Experts of a small language model.
Size: 11 layers, width 256, vocabulary 16384, 70.9M parameters.
Training: a variant of SOAP for the experts, 273M tokens, 9007 steps.
Below are experts of layer 7 (counted from 0) of a mixture-of-experts language model. Rows are named router (the router's row for the expert), gate (a neuron's input weights, with its number), up (a neuron's input weights, with its number), down (a neuron's output weights, with its number) and show model dimensions 0-255. Each number is 128 + 32 x the weight over its row's rms, rounded and kept within 0 to 255. Numbers have three digits each.
After each expert's rows: a language model's description of what the expert responds to. This comes from a sample of Wikipedia text that the model never trained on.

# expert 57
router:137110138131100119151095128130126128091146180122124068110148179159155156160123155117136125113092141155091128076089060153150124133155155128165144147151155129079107100112125091082103124128112150103071184161083160093106109128130161114172094188111143067135178156121143089125190104123121161121112169134193138130125162090132138140133084127070177141090202074147168132173087115104172120112178135091146157078090095152091148110122158112139104182117067106112122080101172135088142080081182103140113137111066157108136176117071105110097109157118167116152114117095114117106167110159155148165153129137097174091177111155100081173075178095114202078125105112104176194160139115072091122136194133116137097138134092084115081124094152143107165223127103085103137103133172160116158169206120109
gate0:125211074116115116127123082209112102160146117106086105124122140095133117137078149092168075089111120154156155164064085128146066094131114142162135131085143085110140113176138165136105154161130121151064124145135128131130101141170153093096142087150147158162117207117047158139122111182102125179136077077178169067077074143129085110129141095078148128130098120135147120165099160149089141184119168169128150101086082132163138131162074112164111104136200155075141122118150097105144137096162091165143132083184131135112114095158146116077110111114096150109091126073129117174161155111102157142122149116103125070160136093151098160134017111166144090123143151156137118108152145132112160148180115202131215092121127170105164136171100160100146161137127109150171178110179099066145107102137148
up0:143158117171140121170131096138173137157114080127111106088128120114120076109112143103147109101138125117141102075132171079185094139186146147111143172147118105155126117134118196121065120169104180153126133126114140159089151141145099112072170170119207077174115161094117146102125106094103105111123104136145142062096140191092079114137157033030128128108125139147118139121096128218047164134116140143118071129102137098161137143137125114092128129161152157171176153148115172118185113062116107174120149049159096108140168068105132144137136159099125137069092140146151128103130124138125106143171138164090143081211139095136110182147122174136150135162207113125104156150100038132141180092199118166128141148092094164154133094133118093102155203136161143121126121119143152146159122157129166
down0:118098138123140152159058168119142127116118109108184110124185136131132119161116112132141097146117125033161158138139170163101104164139155057108120150155146145089117131160115101138108153109096158152170141066103064124135122090112117143145146130154149168113144109127126133101166119143113133109174148166125109204134105080131117168101139103132180129145054073154156174165166074111121109114119045100119200134157078130099083106152108096101073179084115172118114191173143147125178105157154108121172131146149146107182164100121125090154135141078175164063141142193144124124126148126204119138130103114196183151150127156145139160110136140150111119083152085149146098092167202103231088119092104119178150157131122149131104083085076147087137143112128095140114093131132132146153168131219198
Middle pieces of Latin and Greek scientific or learned words before suffixes, such as ogn in recognized, om in Astronomical.

# expert 53
router:210186178130149155109136098144140099107151118153190164126140111117121085173107078145175147107171115132108130174070146155124154150106143106090150132115131102119072136115194126133160122178076136136165155143082118077163141175117151095077179133095181171191099094091123167078145154161105047087124132085126138131127162146124122143164165085133086095142150122156173107179105169103085150091113070142142122198186116115061207147100131161144119067139107063119159118173125134188112097120118156151109148097117134121143135089170079115173112158143077145177129145067096144091090104082164172117098147170138128130083077090151129134101162139111127130127141059128163135120165109076127099184140104136147069147130150114057111132167138061104146085116091121149162135124087154106105089135119122
gate2:146120121078084123138191155112134132151119090148195068122185050108091104123100105155158091112094131165092083148093176125116130162077132134099117142099172129195154139099146127172106110103048094104126161111132147111191104123142031090127136092144140128114153139112125150068162124137083105170102160087124109145145122137106093154132134079125107103065175113091215094155093095108155098099155145151141149153082139094076130138113120106098142123145141129114136144170127113079127118118152046155181132127151148122072136138131098094156207121180152097112139171075116102100087174125168138130164123103132186124171153072121155129106093070127111172123203097104141120150189120122114123133109120166186195082163150081141113163116148103079152091114128140186081125111141073077152091149097137
up2:133135108223135136190074106145151108102122091134104104103058125176145165138128172130110130153132127097096097189134133083088079076112121188176109186115097154083161088128107136123155148158114174116139147159089158104128107149098122133098133118114151105075159187085142140188119132104112136115121086183094113110169113112107169131151085131143164145155061164100126118097169185103104113080120150128187070102162116125133102143130190116119136114101160135116149135112111098113152175073145139071113110168086112113136116157151131146142124139044146148123102139136151075136152184064106157088116103144171070094117133191219151157110143075143082116113162163142133118072092108128123114116083155064093131068157095086140155099064137157150165130098134182076108124096078155176117109096188155
down2:171127116100102116109104141109149218206097184142171108119104141166088144143106122080113131106130137119170094157101097153176135094128130129123154117190097102120167110131189127139144143195108071143078124053126129132071117114140200137081120153160136135117174113134152127130121110223097074117181186101085081097075115108149183131122148123116103135129160101107094107169097185089149139124149076139105133137058124095079110148123143097144083182167112162126115108159114144127148129123128131072160149087120098140147165143131122099127114134203100113120135168067179165115135071128113149144122092171134178153041097181064080201120120091200151115119124083108140091091125148100088112165107118123137122084122100123119074138113129071145154143159142131102115109205135124120066148100103100
Plural nouns and units after numbers in census and statistical text, such as people, children, students, %, million, km.

# expert 60
router:096127119060108123159118121093088152107112217099108137170082080117152138084173159109128118131128112136108133160163154090106108133106154172114134116132190169153179084094146146164124118102133157089112136123184166117112104227108050093103124107149115092148090088162119113089099116138142097150154174096136113092115173110151137096114125089147119155156147115126098146129156159143107199083169162111158149099104123130153119145100141156131129084161152054094164134130097140120142182133140125136108143088149173130076168098116095093154103086132112087152151180143155076226152088142155114077091087106073086124127137160157176155089122154184177124142142115196122157186191126109129164057122055174113097139080171102121160165104131124108128126105166121134079111105170084105213102120174125
gate2:158137133101120208051144117192081126152082122160108194057101089098171150151160095068151153169180156061107145142130109107183138107144114092152129078163102102117120110134112140155181125150128098096201139153155105156154133135142144140112128144140144154127141162072142167122065139107120116124113134148115144149136126096188102111108090118138149131220146113082150144072122137141161167148105148113073129092125149112152170180162117138109131123134156146072138115136110154065084139170143057067125080117184149120128145139093075140100120137105118093124156127082184091149131126089135188142079156146152109182100130184102060172136093146124111123093161118132203072154088181154136112080089096120152125141051168127140124155137107138120173201066175147103163139085154151121116102126166143
up2:159133114176153101198082125101116182144110141096087000216136124131064107095126148148084147132125123097125110129152121184110117126080158157083125145141168112176150121106120117129075113179104149157048182086111093132171082121144133141103136112173148135157139087125126138128176100114125188139099158052166117143128131151146163117150165155151068146090136131203141131155175171130147078131120106120171111152145122154107098104133155114168113179078089133138117126105120117173126127160151176156142202157061151122145134126176167130171148135107124170139153081189047131071134152180079123060128029138111121097187106118142149095090136124137120155134133169180077169092143133112137149136133127107130132108133135180124122140105138137127114071163127132161111111160093083118139158139107114
down2:160091159179099135101141109134098088165143046181160145128068124158116148168128085125218084157121133162123165149152148122134151139159118055119099126159119141059116132108088193129153090116107187091184122174095109137108142157143092154141177148120151161061102168113081141131097198094171103124172125165128112098132181093140160157119089121132122070116101142119160159125129176077122062105122147112091086133176154107117090123139106133111166136155152168109106157156093151149128149107107176026111101089113134125136147130123093131147119142145171098088098119124143160147124021138129118154171172075090138154100099114092043119148094180072147092118101159142119076097150116135171109165098108098138110136144117116168168142112162187129076156095166142134121108079104145079090162137077133
Pipe separators between text cells in tables of names, teams, and awards, plus semicolons in number lists.

# expert 11
router:138132158083107099107202167065099098128161122150163146186154105145111122104124184077110123176161125134160043096123113180133124176174098118159093131087124185123119099146124165078160171113139084155210145190113153127140137132135118205116085120112067155110146191138121090111089099096156154111145088156149132102114122194148174070120104122179129097190148095129106082141099107103146117146100201165124098110132141173146150109135080140082113155122167160085105104152119127118121107082111140122128132185112104155064151132131148097089145114142134125073179132166123163118148143123119063153067173157081084148120135118071028087123145143158198158179154127112102106174177156127095109127121122125135056144126131092164118147156139086124156123143086144112115067128084133147094164131145083
gate0:080202124128088132076119158180160131143158130125158109179117135153159140124136167094091131143110179129125182125178095113127132148146062104169104091099099146145143141199152136064130152165123061154150099105165090101126099131151173133170107084094098089191163096178116070133102121144140147143088090120118166129080087105125200115125108096172099139118132101117140124117187134142110110141138165117134125127075098134132114149088072147143101120148090151113177181166147100068151131109081154099088096113115183197060179066147164085197124135166184132149102166129131156129071099124142054160085091123191124101175153158128139081185151161148111144116143084172107133112159148110082097167090121127084111133097112095154155165093166166141127128100080143101103177153190095126114104177133157
up0:147111118132100153116102188094048173119120119166065164132096105098104140153098108097196183187125141156132153097132152199154101086133106129083138173130153109143165126111161120178118109093102143156150119107109083057145142113134090151097144112171057202133133109123099117149121067149169153152144117092102155114122104066198141120126150149147127135137097130153113099105153106130134186147157183121140138183114146127069088161107108143125115117087135124179087063153153113103162105106127117096052088152132154119052124138091120120120201102068162095095165120169132154110102151150139109122141134128095152098124148159154119121172135147141080117157154125104121115100120086044097162126058117176203103083110131172103156105137086127098102113101153198142075137115162101063144138088089210
down0:155207151131119131127152155140087131135186133176169147108135095134134069163191125111141094122087140156194093111177128117142160131088110168101081133153107108110167162120129098147140078145161082125155151155158114151107148152213123139152197101070127177123172162159084136197118108177138154095129155121128203137124139144142151076137114126114113056171133144156140122124147106112129179116123121108131164115128093114126123175148138185158172124158111214193145077131091185110075151134141199072134117089081116130090145139157169111143175143130106088161131111146113086127126087170134192119161110123094133098132118104198130097140096171114105131156109158142108102176112138170069119199199065139198147157154189115169106148135085153119165133143125179144124078137173101139107153127136090
Short mid-word letter pieces inside proper names, often German or foreign surnames and places, such as H-en-ri, Scunth-or-pe, Eng-el.

# expert 20
router:208111125124159136182131098120109133131148162134127100116066154084117072128167115077109113077139134158094079095142166168155141131134131087075165138089118116137097126125087130131120059097123139106105159122091187130141154099201117132116084190124126113122124163142152092159151137171059150126098143141183097095126119118100140102059153149104190098134129101113182114110087095128170098142091120164107122075178093100206101190063107113123097122172160157181129126178141094062136110185090107101102115119152141092101144157140180147137117120117147089117113154132171046142178105141080151132189128116102204159159172079123116226154088149112099133129129126122138111142154155119159121145122113199145125076113093135065115154064113168120176184108152138105099100129169118134136165149161146
gate0:093170094143127140155085142103124123127136094199125143129129164153139161128124076113161067168143154125128183112145145124123151122191109149152110140124186072107142089134155122088095175166089129160127093168145132138133091150078197065116082162175089158184150140065142101098049175121134050129131123155094156103132118079194071121157097134133148097140115147198095119125118139123133133128084074157104120144205099123124155097123155125156186139121098114094109137121131132117132130081130107096122064152111171153168076091107143119106115100109142124163185127081067115010111134167121134158087116134109092084105094126151207075172127122162086164127062184153097118139097146148145168205133145132109095134063142135137144140150128097147082075144142166163152155148082123143123125137156126
up0:158054153127129117102153118172085128111117186059107121145149106119150063120142186175106167094108117135147088155125138145131150175090142152128127146117115182118154130149096133167158078113165162106137173068141112131109151080168093202127166087117205107101123120174096114146192063130071164128095145106153106147133168143096146143104129099106093112121146110063183135147139139134129072147148129080147125117088145136140097150147122119113113136115126186157153093157145079114125146177127119150115158106140094119077184164128131131137096118178113142114066108195152152223150107069081155063172115121129142189140144152117073150074147152111161121138186095081154153115205072113111062049115121141136148091183167093138109135105147153079185188107096098084128117138160154133130135116148122
down0:112175108136115177138117125175076152089092100153113152186101165110092111121133068171154081122168163171088180132119131072142150142129084122130132109120144135119120093090135133105128139132122073111114135149167129111161059144110101100119104174129137220085140184046126110169119127105135119184147132136141132157085103097107081216109087146131148195131109150133124141209148136165183098159143086093108157121151144148164169155098152129153142108148163142132106178133114123066110154155148141138129138160142091123189083100056139127101026162068125144090163170155119105092076128154087105136070122153131173153092109162100079126177092109109111182111062122107131150147149110139130168149108170094190121088203120109135115112143157165160125117132144204135165141176092106149153100172139135
Inner word pieces of non-English names, mostly South Asian, Slavic or Spanish, such as Ghaz-n-avi, Raj-in-ikanth, -kov, -abad.

# expert 16
router:119127152158129120150130192111155093122130116064149125152122094142148144148136132096146101104106115101176182111134121068127062152084115097144172128109141166159116106201077115096175110125131149163114126177145171057119118103051109109124115149145118129092098151055141088108116137125146116149124133152061096069134150137140162110195127140058130153132105154080164167129194121142147106184097126104129114144184118106138038128155108163169183103099145129088088146090109139136139099116205140115119097113126163167135088109109149137139109139060163124139109175123127122082148132149123163127133164165174130134054139141119177106135082096168110105178070127113083063126069183154171176144149181096159090176186166125151109101213127138196082151173139146137188156114105134122105110151121155
gate1:165165114113133147187107096064116097171117158092125154191121107078146114102058159129193110171186110128096194124125121166088087140114160165108174146089144113149100072100097117128080150112119125143163102121124153133105117150112127103058042118123125133111071112121143119031091183156123099171166162103065071147156162116137088113125169084137146123165141185136153116162095172072110129132097104157146127139162103113144113110142096130072135154123080127112138128160185159136160169086116124126125164094120141097089163119099071160100164174163148179151105148140127128141096138113120106086118055131100091114164124164142162046072145169099099160127158155139124171171120110142149087137142125194171132129066101100094146167158184108122140154090196146090136153134116174151189174136122097
up1:119139056117118161176126071114079098153083099122155137158110146087112174078088116132193144155126093124144173120134160153103096096137157218139174216138156081124082106110067104133078091117094144115080113109103158141088160135131127068099073140116125144133114142120159151062116134158124116185148150089093077171145108065124130125117147090135160171169150102146159138161111194120090141117086114108181140128151106096167134089092082085106113151124090098143149095173150176152186112110144095142142130098106159145115156116087104121097184126155130174164154083112133107133078116137153094102132073146134115150155136118108114032050129171099084117131150107124169130175119135096158140131110151141195132130083119135168180130156176130141131156068167177108162170116093162183173168141090073
down1:115100124131104178107082107176134151191126157060115138090134094197172099193144122120145110137140154119153139144117190111127121125191158092070129115125133128132130150154114138161119116164135210148133130129120163132164212136119155075132142172133132148079148138138055159158130111164138070128160102096155110094097164172147120184091130132103154181117134131140139102131164127075129106151080156158125172098105148149087106099145158151140084114180085106087146143148095074162127131171085076111153172126163216096148113147133136087131140115127164168096115188124099130175172078164162092159118105119125120144127082108181165124164152111196133132183182138212102151136125081081134131166215062181127127075157164120117118118119151164108109129104113124123111105191098129172103165098071163
The space or first digits opening a year after a table pipe, comma or "in", like | 1999 or between 2011; also nationality words (American, Spanish, France) and occupations (lawyer, actor).